config = dict(
    n_experts=48,
    experts_per_token=4,
    d_expert=96,
    d_shared_expert=0,
    moe_layers=[1, 2, 3, 4, 5, 6, 7, 8, 9, 10, 11, 12],
    balance_loss=0.0185,
    init_std_router=0.0131,
    vocab_size=26014,
    optimizer='muon_variant',
    learning_rate=0.00155,
    beta1=0.95,
    max_seq_len=1024,
    train_tokens=253300000,
    max_steps=3866,
    dataset='wikipedia_en',
)
Below are experts of layer 9 (counted from 0) of a mixture-of-experts language model. Rows are named router (the router's row for the expert), gate (a neuron's input weights, with its number), up (a neuron's input weights, with its number), down (a neuron's output weights, with its number) and show model dimensions 0-223. Each number is 128 + 24 x the weight over its row's rms, rounded and kept within 0 to 255. Numbers have three digits each.
Before each expert's rows: a language model's description of what the expert responds to. This comes from a sample of Wikipedia text that the model never trained on.

# expert 29
Table header labels. Header words in tables, infoboxes and section headings, such as Rating, Votes, Coordinates, Species, "See also", chart names.
router:121173161125135131147138131131143137164158095119134104129121157129134144116119137138135131157147142182138141146122137117094127091149115114147126141083117107133121128138109140147148133122095124156131110088149111132178126131143160125122099136138174137131168152109118155122136134144118104100126116073123128131179100141125159129068117134082107068135120099117108125139111109129156100156172146110163152107142133122109102129148086100095167168169134114114148141110154132110083135138132117127120157116136169100100119109190185140100084139144143126144133102132118168129156141149141147129097146146167143117139162150153179114128123152089117148134084089175107108064104117118105071113159
gate0:111168173147160139147113073112115138126130102139111123126136139124146159145161109155168090154103161113182129141043145137117129154112128101121136103162127137136171138170102122137157127146144111138095139110132149112116134073116107153151131102095140136092120077091122132138087145124095132122126140080122126151127102151089137118129087126102131115109121130124124091148156075082150131144124132081159148106127120106119088104166090103147147162119101107087182132099155142120143107123108127090112096138142153120147102089131133161140126108157149146132097133140143177109111108148143166131121102119121129097127182091139115139106140107127124131128129112167130144097115088139130104084118
up0:115122114108131153140143110115089106110114073086144116154112123092154127107110144089128106127110139135146117111102114151131123143100146146158166127154143126131142144162139124149094147159124099134103143147153135117158159152134164129132130075191131110148133104095134132157128162146150115107148131080098121117129142126118116099075122121121144133162142127143106097148117122146155167125161076106119161087125120121124099129157107126135119131100114095132138107120109119159124114170122195120158159081106112118093118156134152163102119124189122087158131149115154163124091073147137136118182079118143138141099196134111168110155148153134136117101114159125147090149133145142106085119155
down0:095150118145135095111155092122149139122125129123155107134143149152141134115113148154173164145114174144116134060116132162124132156131162145133133133146118145104137159097144147116161128148111169130124131123094122131141127116121143093143147081126113089175080152108112165134131145166214142149167102163151109140106122108133126169149131161123118152137095163127158123087104142083149134129103127167081125140126121133140130147131135146150100086134102156164148151125108133171126132118142120142139149134125154108118106173100082172125156138141108126085131113112144106112112118105132127109126131144127086100086148098144153098127162073113067128134143146113121083134147116098176092147143

# expert 13
Mid-word suffix pieces. Inner and final word pieces like ations, ors, urs, plus "such", "known" and "well" before "as".
router:133118164101112108131145109176131125096159136136112134135119110107170143124130132122122145123119121122183153150146120150119154100131101124139094111125118150140134107161117141146114195154100121094121121123126117146140113116117153092150091102144144115115164146123094099150142118147120086099132181089153127164183141151102102124080108110081071059141142120109134120137099116109132091189143120087134152094122148141129117099132152106147148132153159113093137164138123133080112114099163108091096139094148142113114120142157142169131153157087122149158138110121128126142146148142106109066121115177134076101155117141079163147128142133121082129123112120141136141143125111127092107130115
gate0:134099101079185115096095151121117146158097097130123122154130120142139135151126106140129143122156138132161122140121129114131111157143144116125108151113121132089129109148155089111115134073146130151128140154132099104126148099145118124136071065134118133131153150122128115137115160132113116105123155126106120129122122099078144130122084146122138146093131138170179134090104134105148135143104138142141144144202093142077149161160163132104103115147148137121153166150076158121124130131140129145130134116076144071140149169105125156126126145171144126155154125141136172162112162124107127103133142110099062109174118140137166121125134152103146065102101118178154147137134153119098096114127
up0:144084140116110166165143055107132182155156129169123161096152153159114120107164141126145109126138121117127082115132120123140177147139122103177074101137134124103070125140124127133153175130124131094138124118133132117147106115122083128130117145113118107130129154164175082112148147150097113164154140139098109110127138088141101185113124114127158131136164126153117126134126103116173140168161143130152090147168147151126130087160152128147124111141116116159113129130153152147124129113131139122097115119156094145123127109128110127167128144140139120102148123131138160102095121141153150079087100078168123170088122094142169130125115140150168135100170116130077096121155129100111114144112
down0:136089143126082125141134157145104085103123160122140136092108100129145159122116110168112122168131132140153128121096148078114171114100100126114138154121157118127134118094129112147144131136109162128144123148101089142107091117107180138105123076138168146156115136159137159146118104119121134149127131123114118109123124116144127153111174153124160135152090141175109113122141096135088147115141103179101113117143134153136153147163114142210140153132146127114140153110142072133131166154093125082158165112117143140085141107150124138176119111119140130123121128103143132170099153102168110152133153142096137140127130158162129128110113162141135099084135113186142134085190146136106179142123

# expert 43
Event and work nouns. Nouns for games, seasons, films, albums, elections and battles after the or ordinals, as in second game, NBA draft.
router:129148136163118130169119118128178093137167133158140094127129135160102166135145114106123112163119164114138125122154130112131165108196105129127107130148140149155120119170104121159132149146095122151119143107117116146142096129131138132095143111156147122156149121107147151123137145130155090141120135072134105166150119141136120132089127129079092123166124119109131108190128089098138086170136171119115147122152092120158101123096121136127164125123150197125135121114170140129107121144166133134080162147122175086131113138134190148160123115124156137182119111123138189089146100120124133123131150139152125149129131128100173120090160176098097140149110117104132134112107145127100094088130
gate0:086069094135095117132125114102109136113112147129154123097147102172108100103111065165138140135071082105072138133144101130149134143166134115109167070137141190122137126117135155120113136154139151111083149105144126144131179106147135113147145139153138100098114134155150120161127091107084120123132154096107122147143130172099135129134113119126098107157103099111122093151099147104148145108122143141117126095155107106151120087121125147145158114105130171090161129151195179144124113143178157113128150148153141099156148147149104135180147145125141143133121141100129156133090088121114100111078115134126121133131154129129138122149149166157116132136129131106160119133127150099098128102135
up0:119125111081121086124131115144090108104121127137085119094112132149137142109091136171124129129070089131123113131137072124138113114168132116159156103157118156103121151137138139117072110137128167103110167126146203148120168115105134095177127113152125129121092148137185108156134115135099107131157161123138120115123132101099115175139181122156112130124100110122163133113121125110120127117135106155121120119124065088129130090108136163130135134120121183126147122148123132130120093092177174133122166145147125124149121111095070104154103122136107110176126133113088130074078101133122106147113133144140130121108133143128133129143129144176121131149156113120142131148079113082156107123152
down0:093147135137132136135144159116135096139152119123120161126097127110135111142169159117117135115129178140157157146150137126128121156103145146146143172120145109108097168103129127133124120122156124136096142157145141144118078147144101126147149126133129143118144116078130144159096185140133166080159133191160147094091136095148131186138110148100127145116124134125131114115181134165142137123123101160075080130142145100097133127116140098110101092114141136167147176097117129152131137072136153107081149132155129128074146115112085133149125140168125104155090174135097118091177171122152164142109142130122154123123143110133151126147098127173123147138144144103095125118106149075156105136123

# expert 19
Prepositions, tables, coordinates. Prepositions and articles like in, at, during, on; numbers in sports tables; the invisible character after coordinates before the slash.
router:130150147155106114150141116142144136138171146165126125140091140158141145094140143116110110153163150153153145140112171135122151129149152126142084121125109118129165127155096146158136154144095101144122127147119132187123112113121121108137080116133153149160142153123125142103133145115104102083127142098137104162167116129117154115067133146081069100166148122091085157166124101112141076155148140102136154114138120148158107135119143140137153168159168143102149132125139099098111137152147133128104157110153148137100137146183152163114142124101155082178101115146166168116154131139137116099097127153155122135125151147119186147110147113097090116158090093161133123100117130142105097090156
gate0:128123119133131149154170129177159112134155136118108111078156118139152136107138116115101161159137092154157138127098134160130154084133103086090157111119133129162160108126114146109121126141085135160115166115112112129165105103122180082163111156113145120111136133122105107089115136107133120119166109095158103121164139091102147132107108165168123160151145132118141186100164102127123092120137112119124134135114148157116121117111159106150119179134112188126090155153133142120104111170162094135130128170136171130106114164123170133142168116122089093148120104131156162064153125145125117141131149112136157105160151162134090130171117146112122145099153124177105104118108146111118130130155
up0:089128074137137136115135117145131098125148122171105140087134138140174102102119136122139155106132117147108177110110164098159135139168166105114096099129126109113156127107094108140146118073096115144101105124137136150099135134102073135151120159094168158108095191100099179155155120148134152116151146138126174128126107144144106134098063152144138176110122121143107125111153102130113096136182129133124148121119127125088136104141084107078104091132128165139131124086119150133118128134144142158112097107173073134121109105119122120145136153138169140160102110163141168123115109156123139093154153101157147106072111155119131166134125134113134116163151115148142129159131123107122136137121
down0:050161147129075158157105130147121126126153157125171099112136119131154095169199103146111128135125123105134155111152172116126137130109133140104107125153065129154103104135131112113137131149192135143110094147138117117107150070135122108113148156108119133135124091164142132125191133163152165096135124103102145122125122117160125132124119127089132129117107100130139089087135145130131137099144200125100165152102122106129135145126146163121111127131148120088186115118142144128092119143160132159136171151098066153123137152115108163158153151148147114150103151175131159134170142120110117160114088129152125142115130120139157135109131163108107104143106139128123135130111167128142135117136

# expert 4
Sports competition terms. Sports words such as League, Cup, Championship, season, team, plus pieces of league and team names like Serie A, U19, Triple-A.
router:128112128156134154147135094134181088129166120139143096162115145142113158126141127085077106176129133117094134124127155143140159104178117133126104161158108110140123121161114163164134148118112109142127137093134079119128093089132144118096110132123137152143131107128128114103152154108131069131121113095150113158148132092137126123110109108100095095132139115108105109187097100095133071185149164119162144113166105138146112128097107154125173142133135165129121129124172100151120119120159127135101162108119150073111116159151218128164134106109140116164124130133122160097131110141130111130126138152158140126122099102088149129125131127060104142137088107105106123133118143117109118129134
gate0:089136076151117132122143114104091088159126091140155113150147176123136133118156122097104125169137151113117132136088149137100108121143146153113119128167128123125115142159142137093110092108121154071164151124106095109100123086163126149083089178125141135166131137116134140100123116108127109151118098131109127118133147103164126165157136096163132187153119139116096146170122151093157067152135124139114132133168164131094142111128108138121129128099122177093150102111133131087109143147133141145114117169126110150102080124198138096090156143119149135122104137169124138144129145144144107124147118126139148111150161077128161141089081117120122119102111094115100128129154138113105093134169
up0:146152132132145084117130116093145110118095117143174095140104069152078142096152112118135138128119138127115133110103144103131117147129140100081166129128125120122113169137170108145093148080128137143156144159120189118132125133144147108122159108142126115120077174112115136181117094142140125134131106134157100106159182092138153097084111150139096103126134137156136150117137193167089127134134115093150155163107109111127156124124090173117107132122138105145142104138118104119095131166120068151125139124139097104111142101145136098078169129136114125119163132129118171117144157146096107122180134134133136153146131100125132125102135101121127144081141073128147128133112102145151155183110
down0:129134134117116134109106106083106099084141128151116124096137101134171136089104153107124164114133150165119097126159075108108135088134163148122131159130143095141110185145143116160137163106102138152134113132127113140144158129122116115108125152124071091153098152170102156116088143126143138126090107157196127092106089112106157139129177147101145108162127124153110158133139097109133154081134102102140110152113116127142140164107103119125126152156137137139081062119139108141176151150077108126095110152123155115109131111132134135125137100104162082143100145159119078118089117159149153172111130099119136141114109135137110095105130155124115101149161110145148153094145134151124145130104

# expert 10
Date prepositions, months. Date expressions: in, on, from, during before dates, month names, day numbers and commas inside dates, e.g. on 7 November, August 15,.
router:144156130150152094159138125157153160132156134184120116138126121111156144104152133128110118159168136112168135105125149158129172143156106151116125104113098112151119133148119121169134150122107134162114106138144123163132094124133181129127076106181160101131148140150090168125095109144121112128162171079130111152144110116143113112061139143124104114175165091132125107154125104130108121140135143113145138096164146143174084119082118111130140121131151157129122146114191115108112173129126135113095159096150173138114131102125161125099125144126142087151119103164163162113109082136135096087146134110151121115145155134118147106143150154122079098144082131108111164123140150138096092113121
gate0:155118164161110128166118134118159131125086137123104124143129159111140122112156107139152127171147114104111138197134128166107125129137111155074088120119125108177112120155155147113146158092160106168124167120141125120168115116140125174104147110186121144128088136120088160105097103103158147112144111108091157104142140095102142118098117137156142102110151152149127148128153125150159120130117147144127133168169118130136165118059107109122131111131138155119139170102137089116113167164138148179154101157108131121122172115114113143152139103129161111157155164148140121138160093099117084124138143170122130140127118124109115142092146110127140128123124143097140067140096150145155091158087
up0:128132083152123138144124107164145096171099091133073105110113155145133139096123123130172120167120137118093114108154154156133102149126134172099102165109124117125139122099138153136132157109126119168113114098126150119144095117125135132156126138132126135088096146081152115130128115115184130140161128174107112112130111099147135118136168143172117103095162077135145128163148134138140156098125115132138157122110116100138120111102120143168145154098110165099153115074152096082104160130139093116108106127143114107086136093129133136112108068089124116164132110121133114100160113111150095122128150101136138106140085131148127107126119196111125067121141159105145087173106107130148083150101
down0:141140124121128170150155107164156103115128130104118152125132141061125094143139157138113128071099147145131127142136116113152127129129058069141109097135120125117152132147137124103109102106115165109096119145152133138141114119151151126124120133126133072125103144124139113113138091119114120130114112127144135153107137158088115105083159129085128157140155149104081105130096122112171162162144143101186107099145130126133092105192128141146108153128139115155165135112172140121124147144137162093130102091159140115159085118140146118175124158112112116154120095097156163166090106144121144110166100169149111121158149148153123138169130143170152156169121147114162123114115175121106166124127

# expert 24
Word fragments, empty cells. Mid-word fragments of common English words (ham-st-ring, a-il-ment, p-ile) and blank or final pipes in table rows.
router:105107142150103114156129151162107113092147134147125145089135136136140112134139122117111108110137116106167136127134152154136144133151102137144115121106094135124121108174090150149123181120132120123121130106115134186147128114139156112144146109157138138153150151124085128136119107129131111098129155066134134184126149135113101138088098098074105092162105119126136125136103111122138094173155147051138164090115141141137117111134129114154133156168166133127140151138124132079110122125130145096079138127149149136102121154153155158125145133095122113177099096135134125125127147136127120096133086156124105120099128168096180205093148137131073129150116100142163103090128121141084111086092
gate0:111177134114130116157138104140114127157152181106153131101117118136105111121124109161146075116136129105126124130140112154137169174119180117144120139136159144107087090150038110165138166117112136133083145081110114133139119111134150128158123157126146135124152115117135142114124112128144144082152080097096140106140069151089142135103111121105149114136153117115123117162083161103141105128105110112129112131143128098117117155180153136167110161136139123126099143095138156122096121110113140116124170139119167121104141086102132162183117111136148109128086128134128131113092118130131147136191103123150116134162149155088120110118151185119118143153143106159141105105152146160100170129157
up0:138091132160112159134127134123112080116145130145144133069132145113138088189135113104138095124147119139142174113139110093130117103149112091117094128122109127153119119147147131147157164131087112134120186115091118109144148120100095154126125068121136121093128138160093152127137126108114145105162146159121116109144102150120138176095126120140161104089141094137084122118116124161136176122123105178079187101109128134158111135143129124112122131113165164196090154113108155157118134144135094129090137135138110096141173129137090150143138159105133140142131173105128154101080124122107118125112136113096145149122163184130132110133168088113129121144141138122118131126158089121124140183127
down0:182171127144114118154162119146161157111135152129153089132137097141163108136094141113132129136156126148125127103138127101129152096119157111158168113135109102111137152131118084143130135133117111124181110135089144110139121155119137131141153134141118117123124097124122172143137128128130126154117110094158154109088172136119113139081118123120110108105108177104116101102119149117103090107110132076118177122139149103119157153145122143114111140103112136114127107107119100132143098100144146169113141162100121108203120135141168128140141074126109185116114150173121164102073169102143125111150091134120156180128138148064107122147119129107125118106123185153099128187117139155132152138171